config.yaml
n_layer: 9
d_model: 192
n_experts: 80
experts_per_token: 4
d_expert: 96
d_shared_expert: 128
activation: "squared_relu"
moe_layers: [1, 2, 3, 4, 5, 6, 7, 8]
router_score: "softmax"
normalize_top_k: true
routed_scale: 1.0
balance_loss: 0.00634
balance_bias: false
router_z_loss: 0.0001
shared_expert_gate: true
init_std_router: 0.00701
lr_router: 0.000839
vocab_size: 10442
norm: "rmsnorm"
norm_eps: 1e-05
tie_embeddings: "early"
optimizer: "adamw"
lr: 0.00346
beta1: 0.95
beta2: 0.99
batch_tokens: 65536
seq_len: 512
train_tokens: 380500000
steps: 5806
dataset: "wikipedia_en"
Below are experts of layer 5 (counted from 0) of a mixture-of-experts language model. Rows are named up (a neuron's input weights, with its number), down (a neuron's output weights, with its number) and show model dimensions 0-191. Each number is 128 + 32 x the weight over its row's rms, rounded and kept within 0 to 255. Numbers have three digits each.
Before each expert's rows: "mostly gets" lists some tokens that are sent to it at least half of the time. This comes from a sample of Wikipedia text that the model never trained on.

# expert 68
mostly gets: " ext", " ref", "ract", " prop", " eng", "sc"
up0:116114132166130135120129130199208128092079123129123176113181108106102091134198207092132108164188124132130110092157155142079093138154163086139149131141118065095129105121124080108203138196086137136134161150107108091103078120096133095111086121080111128188162161105153124129123142196142155145148107094179084171116117098133134159085137123193145154147163118072098148128166097134116136116151183198113108118116174135191158074120075092091111200156145132080113116097106099163120125081101108138073114129096087092131148138103138117098110085126069141141152175082118122153141131162175135087
down0:105158084136183093104038137135149128106081058144156146147156122091086153129096143117151077106139112145105098090141157131108152105113138117142063175129185125133092177149120131133151095104113080091172162180158106084115210133138151179119128108176156110116131160134170125101163109136159139088087113082180112108145196102109141164092216114146156125111154143165123144159151136116109130156069110190065109151128161151110156079161102152185161119075157085119124136111112142090108108090105062150095168111128109098103154158111132097074114093177146195171206107119120127124095097143084122119

# expert 16
mostly gets: " st", " dis", " sc", " cont", "-st", " par"
up4:148070090162106131091101111195156149164136156146123164156165134141134118103104114146141100121164132118107098155136128091074105081077128114143112151131074047142168161142148119125111173160166118153160083090127122098066098125158121113107116116108100163126144100157125099150162170170095107161119093123146102148135156068153094160131077149157106124171118109083088104188152155092110193135130129163145135181196124158129143109052143134108122135084176121150131151145128105184059108110128071116101136130131128185120133139142225138076121098125082104182136196129143085077101187146222165106
down4:140072077122109108135125134124124129126097098081076099159079140093118101155198117188186114138160139139132206112142118069115112122153210191117103151163143130177171137173150151104144096111159105171177099128159142112106106121131122142071149145115113111182186108113144120152158104103148147132148143130158109111179041059145141071109084103093130116137054139096120136128186135126113160122126093097129112102125128080100078118097099131177138093171151160134115144164182125073132174097101140106104074140121170184083105189136149165076089089128139145113132123153161035107111139132172120119

# expert 18
mostly gets: " its", " their", " her", " his", " political", " British"
up2:160111063138178158137181152105189116172120127127131123155152168111135151143110099097140163131102163086184092157155108118098116131176102206111115198134153140108087155125180143189115093104120128107126132146139104136053147138192078093139199191135139114145109161179023167167131123125139099127115118136110110141108153126135111091112109187122073149173108143093135109087120097135153096091172096147143222118131113108099089123118143124167084133140135102154121097136119126132110132124121099073106042088184142156144147155057166109162118163150149142133114155111176124134107063177163145180
down2:108145118185152115106118200056175127135118160154133082119097159143105114135106144095143152186130164079123103081108110065161099170186114124092151046030152122103062113146148078130114143148117062104173114083115127179128100149135131113125166122117084141159110156178137080083076190082094111157121156120131166119129073100172111124177164141144082128098074088080109068064175144140153143110143068131074171117089093144145142085172135117115133209140149129140149109114136140105162148132147134107119133142132107129134118101108146078110152117123132086104119136129168104186112154076132132170

# expert 50
mostly gets: " the", " its", " their", " these", " any", " The"
up3:166117176134148116148125037112086138185137114153108196161166159118103074114146165158133095101069167125090098146155114116110142138130118132200105139127095096084181191113109122138119097101108177086194110136059075141188105120159130177097128098091122103156114129131134111132172035164077117161207121187116169102100148082145114113105145107114098115117087094150094159119118107095120124154143129205147109108134114090171156143148137079092166156123168096182110130125162146133119187168135139143145110154163094090120154144147149177081131124162133120100104122133213107131071116161134115086
down3:131097214079109160151165169145137098113097120136126108168102144146124122145113129115113127167076101169107129186116108107034117109088100166165165063085168089136118115100092077139126164179069147129081123186148130147109071163185137119145185156125116074174129155196114156097134201113118183088129111072111186125071105106140110172170158154144087132123114096145163167139156168106144039170136130129155133152140111125112155085144097147091163115116152093161125134072113092125100152164099099152137077098086092134102158113136144117108118187164079145136158146165091123135107124104161167107

# expert 74
mostly gets: " Em", " rem", " cont", " cons", " comm", " pres"
up0:165186062098130128120141121117158159159107124139119190119143175122066136116221213132146174140146179165167131144103120117164147075151113094079066152159118136162145138168135153113081136174117117170135149110105134131151079140066168142178145117118151147119174131120150123148191088163189105125147054165108113105156070099118149127129107172075170138080150109100145127095137129152136137085124130081125100099107147100182178175086157137099160107085136080105135108120142095084090148142145052109117173158116137111131108141058102149117139118096052139144165131211118156127097123144090118151
down0:165106046140124079150161149136167155171115128125136144106187163127140146100078148150165143098154126132129097170074181098116169120153178128132129162095067123203104130145136096141114184072121117123139147082189126097117107124103187159136128136091205144166086176140107168101132162169134173159187154199115193109179105117125125110079138130149145187084158155143034149168144155087085117138170128129107137168165146114122105136129155131101072139171158086091137089150129144136076148146194142138111133191095128141097103139103113113099092087152103135166157139145160091087140166091111156105

# expert 2
mostly gets: " September", " October", " November", " January", " July", " February"
up0:107150110138129162110134115153142028167112111113082123131116168154036089133164073130124116106133138176152116089122126129075142110095172162124116080179135109136129158127115079098129159128192152108134147156122117080106140105113069150172105194138213135124088077125135110164151131123128129130201214078147132091119116153117103124075087157101172158139105150097147173134112158136157120117068175148148163102102116129140107148124092171201074158159120154089189128127075127147129103135160139121090145071118097138115123143124140094080165110063135102153175104180173185144106105188137102118
down0:131178130085072080133126116112134129116127172158125116085076126143118172101105102143144142097107138177118130121176121145096098129144115179097130087062135157133162174062138091128077115123106145134122142129139141142180139096222116135126135190147120165139145112101113156128137183116141136123093149126162114111099083123137129094108157110169169150122148125177136140113201083113099100149127177118167175152171152071132120098151174128117156064099139115119110089102124157156140127176146138135061051168139145041062145137211154177109044149141172138093132083117086098117177135067090152081

# expert 46
mostly gets: " north", " south", " bal", " right", " west", " pal"
up4:134071108125109157068082141059125170142131092128123159097175109166133147149163160124098131152150103161126059099092225146207136167129120085133120103168115161109089172163139102126147060132134090151156091135134186117082108127157133111116093128136156112141157107159143129139140139160130113124138135120134174099147164133133155179185129084117094114134148184179143143124229078134070092160156120145085102133157112096127140140145129136152116049173109153115117167104166166085129155165143155123065158120159135066161081070113187141126163098146160132180211164121142135175091123150109135119
down4:141161118097100139092170054154097168119097121129132135100149102158153121184140115149128142137104098086118118170136153089125146127159144088129144033179179136127157082123163083116093119154143133074099121121134124171133126098130084086145159164190051069117072163109120175130147096158116126152135123149171167090134146137089119121169129173114086116163084079120132104164155094169099151129137139151115081230154125098129121100126132154137090230188139153063124102125139150049121058120163116150101146114151120141115085125137128112124142150079074095141088096159095104159140134150150057170

# expert 8
mostly gets: " t", "-t", " T", "Gls", " seven", " eight"
up10:128111128106148136126131113132147159191148145053062095133085206079152087130124147155122109152190199043084182119133202124155102101092141148083113099119110154210102162149125142162151164094154123120131060136082151120128141150131168078140143107105117094138121124122112135123063156148131106094155168130130125183170096133139156119126113090091063144122114100173157085124112099124131067109209140141145150111108124128112119101138140058154154111124132152107132090152113125166148148086144083155116150098124122223165115180105163136143153142126128155129170113141186143104140174047109134191
down10:197133122075145124111170095157148161126135055062096094128136118104135140108121207150144154188131129081128154145124119140071119160121139126097192065130088108143119129089063150112108123120083103107110137148110150108126087150132184087169109139145091129137126145156069098105002135089162116163075106082106136192104157111131113164178124098114117160095117128134113089151137135089058085133098112126150126102147132112151147079103137115150119119099119112143105096162107151133109238117121047137150147094132169152099089101136112118152144142152139143144084072158130114046137168150102086120

# expert 6
mostly gets: " new", "-year", " previous", " professional", " international", " original"
up3:125150115116118125104141140167075150139090098111103126195164096145105092163124088120120119158140120095138133098112106158110200103157163098116104155131095106118158106140124169147164185113172121158109142048139120122124112148128135113130112067129115142182058092088081180138158102086112103144209161148100113115128134158124109098107152088114127125078121105081151112087199134133137152177136184078148124129146163168167152151054128130177150163183122111102148091070225101072098135067143173164124103107165142126141140096132178132107156144076145128117175202211114167141145122092104174135
down3:129073085124164120145128141113116133133158167075121125128086166137096113066186164153149144125069144120146111140161089147128110122132120213146128094174144086150154145088147113135069144184083159109130158183120125110093115093126081113158109096135190188108121143101145143080088126095166121154171068137099099078176135157108178102141149099140163123126155078124142119154138074087184100133096109124151090132150139081145138172138130122139160147154148088159077076136090202094088105132151103216130094157110109127177103121151074135146074145166112135159191106097109159126185081167152052097

# expert 0
mostly gets: "str", "rif", "ropri", "rap", "apt", "-r"
up1:097109184105129101111139138195183118094167129079118070098187097149150100087189131125092121111111151132088105090148147070135080046082156124123113074145098153173092105130119125113183137124129115149131103058066117174123091131125130137182154105154100130139079143123121109143150164068116146127085167166095174152092128140112164113121139172069139158135087068071126148141116105128246108112118147146130115105175125113144173156146176132172119131110164113115116139119087134159129095188060083163147171133123118132093117129106102125143161102128167150116105207089136085077140083174106133133
down1:141133107117165124078105085160128107038147141114104130146154088167163151157148130121085143116143141102151135098096201093107131018169093132140117125102147160138141066122118193104138132162136115168120122179115121166090175141146136073175127109122103136157110132136111137143158102097164081138124113152038135116164116135134161133108143109137180174168067090089130089121146066148177125081144152153115164106172047106106141142144148186110095151093166063118119126103070109129146200209136149134143151165088146149102084101092175153115132139073120135106163122104082087088161118145170123128